Below are experts of layer 8 (counted from 0) of a mixture-of-experts language model. Rows are named router (the router's row for the expert) and show model dimensions 0-95. Each number is 128 + 32 x the weight over its row's rms, rounded and kept within 0 to 255.
After each expert's rows: a language model's description of what the expert responds to; "raises" lists some tokens whose logits its average output raises strongly, later layers aside. This comes from a sample of Wikipedia text that the model never trained on.

# expert 60
router [118 110 128 101 177 103 166 111  95 160 104  89 123 116 158 100  94 160 160 131 119 103 133  76 121 100 117 117 141 173 190 139 127 121 144 127 118 133 182 176 111 168  93 177 152  58 141 111  98 102 121  91 157 129  85  78  81 124 150 127 155 121  74 133 164 116 129 145 116  33  96 121 114 152 103  69 138 141 107 130 142 195 133  99  97 113 172 101  77 102 183 138  81 195 131 101]
Description: Word-piece stems such as ag, reg, sing, mod, tit, design inside words or names, such as syn-ag-ogue, im-ag-ines, tit-les.
raises: "ular ", "ular", "les ", "her ", "les"

# expert 2
router [ 97  91 152 108 146 199 156  82  90 132 172 119 156 102 165 112  93 150 170 101  96 114 135 119 143 176  93 168  89 131 136 106  91 147 145  57 122 159 165 194  65 151 160 132 140 127 187 169 111 138 110 138 160 183 116 130 100  94 177 122 132  88 101 119 192 153 134 127 162 108 115 119 122 145 135 123 168 137 106  99 149 203 161  83 117 170 174 112  96 129 134  89 119 166  83  93]
Description: Line breaks ending one list item or table row before the next, in infoboxes, taxoboxes and see-also lists, such as "- Gender:".
raises: "| ", "- ", "ist "

# expert 14
router [ 88  98 131 138 198 173 145 122 127 132 153  76 129 120 126 139  89 137 143 103 140  82 134  50 164  87  89 125 202 102  86  89  61 150 143 119 134 144 113 175  62 132 122 137 125 141 166 145 119 138  90  98 143 146  73  83  61 152 130 154 154  77 121 171 122  97  89 197 160  74 108 128 138 116 126 129 145 110 132 116 168 180 106 109  72 129 154 120  94 136 147  93 130 140  83 120]
Description: Word-final suffix pieces closing nouns, often in names of ministries, programs or fields, such as -ation, -ology, -ices, -ism.
raises: "and ", "| ", "|", "ut", "(", "& "

# expert 5
router [101  91 182 102 159 132 168  96 110 129 158  73 130 130 148 144  70 121 179  87 102 104 147  81 102 105 108 107 115 151 106 107  73  88 154  77 137 160  79 147  51 178 111 123 138 137 126 152 132 118 120 116 160 116 127  53 122 141 193 120 151 113 118 122 170  98 102 152 167 117  65 107 126 134 107  93 151 182 166 122 103 197 120 144 104  95 140  69 119  98 192 111  93 153 111 123]
Description: Singular common nouns naming a kind of entity or unit after the or a, often before of or in, such as team, district, species.
raises: "from ", "into ", "began ", "appeared "

# expert 26
router [ 74 116 158 108 167 148 170  74  93 171 105 103 123  95 166 151  91 160 105 124 132  96 114  62 129 176 119 178 158 155 117  94 103  84 206 105 177 158  81 150  82 108 137 122 113  98 165 152  95 115  96 123 164 140 129 108 131 111 166 132  98  56 119 116 143 136  88 194 175  98 126 110 136  95 124  47 129 123 149  86 102 165 153  96 103 113 142  97 110  77 135  83 124 119 117 132]
Description: Last digit of a year after 196, 201 and so on, in dates, birth years and ranges, plus day numbers and century.
raises: "===", "(", "″", "than "

# expert 46
router [116 110 174 102 197 117 156  77  81 108 141  99 159 113 186  94  81 111  67 148 145 101 146  59 152 143  95 180 154 136 144 138 111 147 109 106  99 150 141 109 125 159 122 179 158 112 137 165 111 168 114  82 129 148 131  96 126 128 146 105 177 108  69 131 150 102 118 151 120  75  85 127 152 182  91  96 201 120 136 143 148 143 138  91  94 121 224  97 126 107 144 113 137 166  92  93]
Description: Word-final pieces after a consonant cluster, such as sk-ill, h-our, D-oll-ar, reach-ed, plus nouns like day, year, season, London.
raises: ".) ", "; ", ": ", ", ", ". ", ";"

# expert 6
router [123 107 109 119 215 148 165 106  78 122 193 102 110 105 179 140 114 138 104 133  92  95 137 132 136 123  51 113 145 193 123 108  74  86 182 109 138 127 156 124  63 143 106 158  91 154 169 153 145 128 105 116 149  94  95 124  68  78 144 115 134  49  90 109 165  84 107 129 148  87 100 148 138 118 153  98 166 135 107 116 177 122 138 104 125 115 149  58  98 127 146 100 131 147  77 115]
Description: Opening parentheses, plus some commas, after names, places or dates in lists and tables, introducing country codes, ages, years, such as (aged 73), (loan).
raises: "December ", "January ", "early ", "October "

# expert 45
router [ 92  82 147 115 202 178 155 124 127 139 155  96  95 112 145 138 107 133 166  74 164 113 102  61 125 117  70 119  91 153 139  73 103 123 142 101 158 121 112 159  31 132 113 148 145 128 151 131 140  94 143  97 165 148  91  34 161 126 153 140 145  96  80  85 143  77 120 142 156 138 105 175 109 106 125 136 197 150 135 133 117 161 130  87  65 111 149  89 116 133 152 123 108 155 107  92]
Description: Last word of organization or title names before of, such as University, Council, Museum, Institution, Festival, House of Representatives, Bachelor of.
raises: "in ", "from ", "of ", "by ", "with ", "("

# expert 15
router [103  28 148  99 146 145 125  77  88 137 174 123 158  76 116 105 111  78 136 113 110 111  96  32 108 116  88 168 104 135 124  94  70 109 121  95 135 156 135 157 115 113  86 188 160 139 138 112  70 109 142 120 157 138 131 107 149 106 144 155  97 110  71 171 139  81 119 162 171  79 124 102  92 136 145 118 124 132 135 112 161 151 139 109  88 158 156 128  83 143 203 105 133 186 114 131]
Description: Period plus space, or a line break, ending a sentence or list entry, just before the next sentence starts with The, He, In.
raises: "==", "===", "== ", "====", "Conserv", "The "

# expert 27
router [ 77 143 151  91 207 166 156 102 128  61 150 106 120 133 150 102 129 102  92 116 128 116 129  80 134 154 128 129 163 113 140 125  94 109 141  82 133 144 137 192  87 168 133 201 168 136 149 161  91  91 109 105 167 109 109 114 120 124 192 194 131  92 135 126 166 135 114 140 105  32 109 161 112 136 109 120 180 135 120  86  92 123 151 117  76 182 153  71  99  94 110 135 154 140  81 130]
Description: Word pieces ed, st, ant, ard, est inside or ending words, as in marri-ed, millip-ed-es, Cath-ed-ral, Cry-st-al, powerpl-ant.
raises: ": ", ", ", ". ", "; ", ":", "op "

# expert 39
router [ 84 137 123  98 179 169 189 109  73 124 159  72 126  65 165  95  88 142 139 108 125 132 105  82 127 112 118 159 144 127 111 102  24 138 178  87 105 157 103 134 105 143 101 153  89  80 153 194 105 109 145 119 182 154 129 145 137 150 125 154 133  97 107 138 158 132 106 147 157 119 127 105 120 186 186 107 104 213 126  93 117 105 100  86 102 146 174 106  96 126 101 132 105 163 132 126]
Description: Opening pieces th, Th, G, wh, Ch, Christ, probl, often in taxonomy lists, as in th-is, Li-th-uania, m-oth, Ath-ens.
raises: "ically ", "ous", "ought "

# expert 0
router [ 81  96 150 119 172 114 119  79  90 104 162  79 144 111 128 112 114 124  70  91  90 114 147  97 142 120 116 170 149 122 131 129  89  80 126  82 157 159  86 138 109 167 126  96 107 153 134 185  98 106  86 136 141 118 136 115 133 141 134 162 132 106  79 157 179  78 137 162 234  99  76 128 116 164 113  87 106  91 154 145 107 173 111  66  66 102 175 150  72 109 129 106 127 132 100  97]
Description: Word-final participle or adjective pieces after was/is/been, often before by, to, for, such as described, replaced, reduc-ed, compar-able.
raises: "into ", "ago", "and", "ago ", "via "